Weights of a small mixture-of-experts language model, trained from scratch on English Wikipedia.
Size: 8 layers, width 160, vocabulary 2069, 13.3M parameters.
Experts: 16 experts in each of 4 layers, 352 squared ReLU neurons an expert.
Training: a variant of Muon for the experts, 6758 steps.
Below are experts of layer 4 (counted from 0) of a mixture-of-experts language model. Rows are named router (the router's row for the expert), down (a neuron's output weights, with its number) and show model dimensions 0-159. Each number is 500 + 25 x the weight over its row's rms, rounded and kept within 0 to 999. Numbers have three digits each.
Before each expert's rows: a language model's description of what the expert responds to. This comes from a sample of Wikipedia text that the model never trained on.

# expert 6
It responds to: Inner word pieces such as it, ac, ot, c, ic, as in mon-it-or, ent-it-led, Sp-ac-ewatch, plus lone spaces in coordinates and LaTeX.
router:500498486506502494476498464519504499509527501464502510470477486497524523488529535484500513516502510479477505490480494470483486507496476551549511504502465503515498503545500497529508484559535544559509532458554510517536513515535439478471503495492498497488561484493506492516497461509518504492513510486540514508519499539499467467501534532480491479531496541473492490487532509528527451474493512515562517511532523506458509510505475440537485540509476463515490512489500485507522564553502482
down1:500518488499474493473537517504496483522466520496543535498504506467494479499496494552441499448510501495457476495506477428547465475521510474512490497499529474464499510503494520549506483475471518488488500538518472479447478494508519499482467503547488511548502502492499500483524533516506484485470488440445472490469516494509495488499530505517506454473512508468488492456523533484538479487494535487519460493477511529536494488487496535524456519491488507476513487516465521488529541443533483
down2:508497508545492496495473457531499454491470521504496488503490455528473489482512540492530447467464543536525503514483529495460515517460484505506492450520532487505520473542522493478481472528514494490510513493533497473547524546501527521530539487491502545512516469506483537508509491440475480461504473501523512472464503504482556508470486467545479523545504506470491537478500481536509502502499534484492510489519473516498475505500509515474493529473529504497498485483452523516511459497471566
down3:465455498503476465472471456471518535480508476463506497488499542493495501519493489518496511523546497481497473530518471488507530513501505482500531492483457540498505529520498519480465504500525466514494478490475497523501535478461507528499481549519511521591525460490493506508510489463498480459509494500566497479526448517520504520476497558500534493556517513477496485470506514534542531517495504497434517478529459490510478500469477477492477534517474514459484511499502499480510536500495525
down4:508479510503538472457502507493499539530475523492493510512488578459543495507492537483463493522532510482508530548456548503497462497500534521511534476485512508471476496476513491469510543484444548526473506486494531499526536501500500511449500491503481477519507495537521469495539521471516474509503506508500537481496449522496548503493483503501542477529457473530469494477505516485550512543485485494537461482523514488488515526529512520518514538541495473491497507512497528472465529518473494
down5:525498515492493545487551486519494522551499470455498496545511476477545520496498505514542488480490528492485477517476477508468516516491517475490521497490522478503527492540490513491518479490451528528532515519493474504509510469490481506477517466475473488482475454569519517514490513459491487534442475500512500499543465477453496439504472460482521461473479480483532518505484513531519471516486503508485520512435511512449522484462510504490490514487476487521458494467498504557511505493462508
down6:528465499491505485512463477532538510508490491465503493529529505497488496498533500506500539475466490482511487458544514448482534526467545503487520493482477514526493534473475478465482486497487524473504510510521451497541501544478483515490532505512523454531534510495558492490487475461451523540488512474522496508473495492460474510469507476485475518488503466508480485459512483499502467534463495505495470513502461471493504456564514551528507489452528498474529477496501477480505512554465475
down7:502498512547509480496474504463511506513513574509505503522502513479531487478532509536523503465515510474505529494516507484485506455547502510478500475464446512490504456525495521498512503505506515475530523498499509470521497461491450493520553490514501469493481530495519465528542541482534533499427500486488513523521526512539503446527463482493456485454520520472510534523501504443513462501493505515477476518504463499523518502523509524526514525483520498517486541483541526513516494497560531
down8:508482495490570466520473504528466497494520502496497492516496502511482513491472506458478503487530537499500449528501555515494492483558532515496518490519491486504488502545515513495549503533507497527560472503464497522518442502504521492529466447525485534479503476532538478474481514513474500499468490531498505516509485553499513524510545519475527469488475472548493536517513492434472513524508505500515518488477540486485484542516495526497511500535524500499522557538549482477498500518532511
down9:499509528493506480510528523519497498504507518500446533497467490478535512481485505501513478514556529489474518527483489501458519527482503498465496492503507480448502468492513490495525534496463545482520532501487466478514497482531489520524505474492476515514495499516455524441482440530492538511503510473499459523486511486536511536494526560561520485479491502512526508511496511531493471481495541430533487471506494491481517477504550554501512449465500501501531487532521466486460481519529536
down10:490523501508522500490525539503490502508499533528516484451525490513488450523519508478525465494521498518486526512496502493499478496534492494464511487498537486501497462504497503512523486490562521464474469518516484564491525540467523463494476517533489508484508509529487529513520487507528464464512478461556484509481504501480535488472484463440517454481492504446463521469535505472453471470538460474489516506496552494535499537501480510468537474492502536490490503542527494505469481497549519
down11:506522508501532497481554490485487506480521440499488541499431511503496480502536572497532500509524511526495519477530479486502525457443519507522528495494464534502531471491502514518463503504518499520455471466481492517505509532509484450477492481470484505541471524474488524521490497488500528511474505539501532470447487468528526493524480509451508479482438501514500522508522504462515517521549532520496485454493525492475551462512507506494494482488509518485471504490504555510533501492500478
down12:508506540499498489521525496493476529537504461481531500541507510548489538488491484485516500481501490473503508499510500580541574526503494522521505535499494506525524512476496457495495514484483500490514468485521462517507532502513482532528489496478523497493497505483499483507498544481529512499439471559516541478495442493512500466458509512530480521471460474545528520506455472481489504477517480493504504493485559476516486493486494508512437506507524532488477529507488448504524499444532487
down13:516530517487526479496521499477493494492519482520535495506512478522502486552497469534512507502485486483494492515490487470499532516567497495499477554482488434479520511491450495559458492465530472509478512485455492510508508476488483487461490517506557522455504513459529477522518483496506459563474492511520502509496490463525475487479496527458500503465491514487501522467507511475509462494490476536476492500496480528499478457509482534496539494488491569502532483507490493473460572474485492
down14:484520524507524517537531522460482492495510522491495475549502494523481477497508510552514465488474481499483488533527512464497490500461526502460507492487520495473493493527503493515519461513507580522472491471489498536476491508472516497481461453532470525546491496512517517528489526540508508507487518516517536521574506558498532486464546506512498470505511496522518487492540465552512524489544431503529493477502520497527501503518514486504486536543521483473485456536520495473485511506472497
down15:516472520488478484512482479535512489465452471505510498477463487473447492496503539531536501478530499519519477505487528503500556518523417475523514468519509518522503490481532491470448495510492500508526470523508459531520511494515496470482517477487495440492479505520495500510491535478508488518492532490492480498475525521564490560469492461497480521533512477448511484535533503547478505528502513535454528490509498518509470515525499530490494500518468468467460495465468494480509532532492500
down16:506438514540458490482487498460524549552506550513499487507492501504446536521508491504509477535530505532523526491485574499504539491505514456482528493528484435498525474454501484499518472504502470500513487481513489504531516486530532484475510467526485486443468520531480504487528502522468499471499483508489504521484527472538498526507497487488480481497478458522542495518498502490509472489492507536530524521520466509516469475511508510477503509483440488524509484525502477489495459441539471
down17:506489496497506506476529463474491497526487493510467505449491518498469477471520525505498489460498476507496460517522487531489516530477521500466513461510510439443490498520544510489471479463479489494471530477529481493496510515480505506457495516541516540509453489481520516510437501536549510513478464487448519487550500485486444505483502503470500518482513481492528537463477487458531498518493548473473481455519492530499526518524503500518481513534507499574504493526466513523495541493515483
down18:464533503516496523497483467479503520442481495516469531499501561467493497476520489473468476523505539516475510524537479465523489510502500569522522495536497487484511459493443500482502489543512477488517467546495481472509500536481494486469487480533525483454491516458513495515488509513481532475498470500506501495448444473454495483526531518517551556545503523486494537486504512491535510534491533515509503520508494477495509518508480517482499486460457509500510502467490503538550463515505518
down19:464518496473525460488492507489478485479524536483524533487521475504493508498512517490495472511483506475534511528495509485481497516525533510523493518550556495516536459505491451490474476482464542548525507484490502516472480500508547468484502506487510479509488531507475537450492493482523469484491519521497467483473489486533498512547534511522473476492504507534501523467526510492475533485521452474503516497473514431499539454519482510535467489495517470499541530504469487544530428528507543
down20:490481509505474498507483572503553519487525509494483456484562473459528492506531504461503499533525484461513508543492520506463519520449489483500521536554472485483498487461483504495475504526482507472506526540488513493491502460478464510478497460495476509523552511519505523493497481459527472487483504520500470471523472464484512504537450512469521477464522502512521510472476515507498480442508493501536509488523529510510488512527489487495496501480465491456512522499494514528525431507562502
down21:477489546519509514490487495522548512486508481530480497515522452491460489519480482491457563478495471502525491472526496462473512504542524453522444507458461507547498470476533498448481493475476521498470479482497530462524498523489562490505493492526521535526492483509510493503509493479526474474501488476528493434520508512501476442502519525469507507503463516471498559515528468521510485496514478488483482465498493495512490482504482473517527443499473454512525513490519491457501509486487522
down22:525504477481538471510509484472484516505474499522462500486507520500462528497453512467494492485480522481497524478478502492463545497471463510535503549534498494470533508539472500511486483462517527509479470486521487486507457438522513573513543476511481464544518541505538507477494494549502477550506448511515478498523474520486498494501512478497522488498516513516513500511493486489511527497513478524540476529509497555457523520484506453476483469522448491509491504468506497534498510508534563
down23:488509468484467453551523470519514544539527462463491509508541517495481479456498492494469462476475506508467464448514532482514537507519460475481500507484459492503477525519492517521537492521474478463518501536519527535494500486516501526504494512470467543516512524500465504481510473535473500467490545533482482498476493472446533477515495546490470532538491524461458507558508506502507474509487468540473521482458538515505496497488479488482498477506476495485496493470503549496514482504520529
down24:464465488541428451508484516480459468490517509479515481499469472493467483519459493474475480491519490527529519479529500506516485477490497483513468481495500495521536494514491509478488485506528533492501498513481567468427473480468498458515453506493528498491505507513529553520511494502490514523481498524506509521515501500511438474445550506508498478493491495509518535525520561531492476509485495521489496481491483488512504521509546504469507499495497538565521505483516522471457459530462496
down25:491518520479507510506488548514515494501501504531473490477538460547469491530500484505498488530482541494531489473494505497463532499524545515526490478454525486520516514553515491513495465512504482497532505479511508539536497485475522509495469507472551485491522517501517503526523485445498511493547527438514465505550515490489495495482525505515514560532527507524522511519511509533481548491516534478494476523486463478507523515455500500507543485468500529545509483468524502459517478489533422
down26:419529468483473514470499491519474450501498517514518507535532507536517481494451534550495470458488476468530544522474494513482494499542536561442495451516511473505475540490522498436494493475485507482524545499527460485489518513532521473493490494486517509512498538517471514494539485513525559466488473514484474514500523528523503488467506532505505475521512506502458493493489503462493495498513510508487518503494524503516464496510508500508502476483542493537497483470499461504514531511540530
down27:524497487454480472527483496496493528479482530464504458495532466501524509477506544520529501503490483528513515492552483478535480460527492527512479522523476459475499534478465515530498497532510442463525471524522450535466481500469526537520496492493511524514494539491486477483484534510516510505477447482495534521563501497482518563546500510508499497554464472513506527511453522519477468479522511527541531506497475469517499504495511500546502508475493513525501509532491499537542506486500490
down28:528508465514502473525489536446495562495511485512504506447516488477485489519449446491509463527491522502455522484481514493476494468470529508508543484472516520496508523508536524541478513452509453486518492469460518506489518529496497471466484529501493472518534502497500479528456492471500513473520503515490559478498479522460541517472517482480521475497514529521470531511486474503508531444484465533526480495501501489461468476527458485489539487461521507529509500456504501478536507470485515
down29:500524487454489492491541514482484512547497515472524500471480530492511534479530502480486498507459455544507514465505499505476537522506511505468494529513520494507499478509476527516541479482505491494530516477511526511558529518481518543484530503512483502516519480534541514493467519489496490529498548477506459455550474456479565463489488529499494489481496498488479499499500471492542522490512513488511478504504514472514473488498520510507439464567545555522553500513489455530517492486537487
down30:492474532470529476518524493447477524511483526497463470503537524501453523498469517532520494513496510487551489505537536522533484485494531508501567495497487543482510501455455478517481495474492531490494472496492492508476486499465487499475510493521512526483474485490482511496553476459507500482523499489461499535537473519499500525562442520473487486521496521465520522522560475529515474537485502533554508518480483500508491501486445526454490529492521504512511544491507494524512529459518513
down31:463526561467476524486489523513508463471518515514528502555523461498489495507550496492501499553484477488517511486469492494498466518487524512475463498527502506486446442503525510485461510485455500536462514498462485510503493521457516486492534522485515452517507449478503477551492483459504499545487487472487476498534528515512484498489474501549503482481478489512496488503493452489523497531496545519459491531484506496510474495545532548508529485479538499475523475518521523463476469514510472
down32:447499498500522502519505512486496470525527532494477488477480465518545502485509504507488473499480510497477533530520530524502516444520490471555520531497504514524525453506493506447560511503519534526510502519449490535466556521517485521498492489472521479504551513511484482495503524513461457541466506528538498483471553479514521463476544499484467516481499491496498494503507483482488524497475480518492491462544497523512490470502496533489557502479516503510520505561487464519466552501519474
down33:483502495486507503504492487490458513482495497496467448483467529505464487550498480465488488495525453471524475514502536484482522473483503520530514508515526472511501469514541526487488511480500527463497499467502506530498483502520508488489490526516489487539527482489506535528461504498479494485451551490521540534472479496483523485476507452588510476486482527568506508460478468464480494554488510515530494452490493492497480429506505506532485491533500499490483464493524533482503501545544509
down34:492506466486467520475474502533491467512477473472494503472489509534539525494509503491511507524481511468518504496491516507445501530518528489461545484479507471492491510524519488515489523485477469503462495538512481509524507506504548433471500455466497476465469508521480479465516559517523441494498468499472472490491518502477499507509444487500482507528494499503434479546468465483499500518500510520515469514493492482514454450526530499491498550489513466491559560495513508513541504504517524
down35:510528497504451443506479487457482558497489520494520496523529474510537488511458527512529534498484482525517535556496514503486508477483530520513488510512492509510474559506494473550505555487513499486475504458476514523481480502544561530458479515516445504521501498476498479522442520521468486499487537479500544495545501507481496496488462513439532512501503500494541464477514503512483510483498502503463479505522540500466505521485504530492501506499471529485498529460519503467498543481522478
down36:513514541476493509517483503501487521483527457500473477544534474437515487504536495470548547508525481535506509491499544514473486480484510502543434491505479510455491475545509512526465521517505468514527492472491495511480492499450522496536530508486510491522527489536466514513489502509456484533479451452452460486487517498514547462506453482498519495505475501506473492468496507479509495513513484521522527518512471504475468493448494528495565482525484511530508502528514520517526508491534524
down37:542488487515491502523443493501552507513511465486515533514494507490521469498497486500517487499490519488466505511516475488445469476506515533471423478509503492465475543533520486462452499533503507475518477509531492498498501474547487492540501499509479475469479488459556519460497487492531524513502488500520474501472477482487513489506518556523499495543511439503487475462484545474517489489509533572504461470470489496505467513489520526502512561488512480511534506523510510517484513477524528
down38:482525468505490490516500503485536475519519515511497458479457454514508503496469474500515509469519454508540450483510525557497527498517509488505534487508490470455485451492502482519488508520518534520510498475487520477487515448482513535502500472480485523487501502516496506538509495536455492557480500517516561530515462492534491461524441532505435526506485493503509493519452497504529495491489510472495497498482519507513494528480469469546488509495511512542532497476434482450509512548514513
down39:526501464519485524512523480457472509466486495549534456523520504472485511519502491492524518503506466495509435500523510495505490499487473514476519475526474548483535516481513470546497508518524482500523476503488506509508499496435480521484499532469511524487522495492487485467516511529479508505515469504472487539477466509490486516472513491551538525516494487476494453465560477547495548485524485518503570527518499486499518502446559506463475566492504517517517493491474457495515502522508478
down40:478499534501515504538510502442514509480488546554463497481487520547480522483509478479474489501498529471487526474488508499528476439474469476461471487468500491513559510520507475477481558511523478459480476513442485472501501479488535517494507505495502496456501555505482494515533483521545526468490452499492485497515487512524508516498532534492477495506492489492455512485544546486488466519492508488493512498484479531526500507491487482534492488502432542513474535482506515480441491537505488
down41:500502548549528489485520513502517515495527452502527483490499504494511519527502542535565526509513468484487512523521476507484503536460499499510482470525507480527444497511483501494460472501467467484483494497496492490501473512489466521444468517496461473510484462464488528534513486444531482450459475498477516518466525485557500532488499490497516478481510512496500518490508460504515448496515477528512506544460499491465482530493470513485538488521493534533499471479520537564539477511481501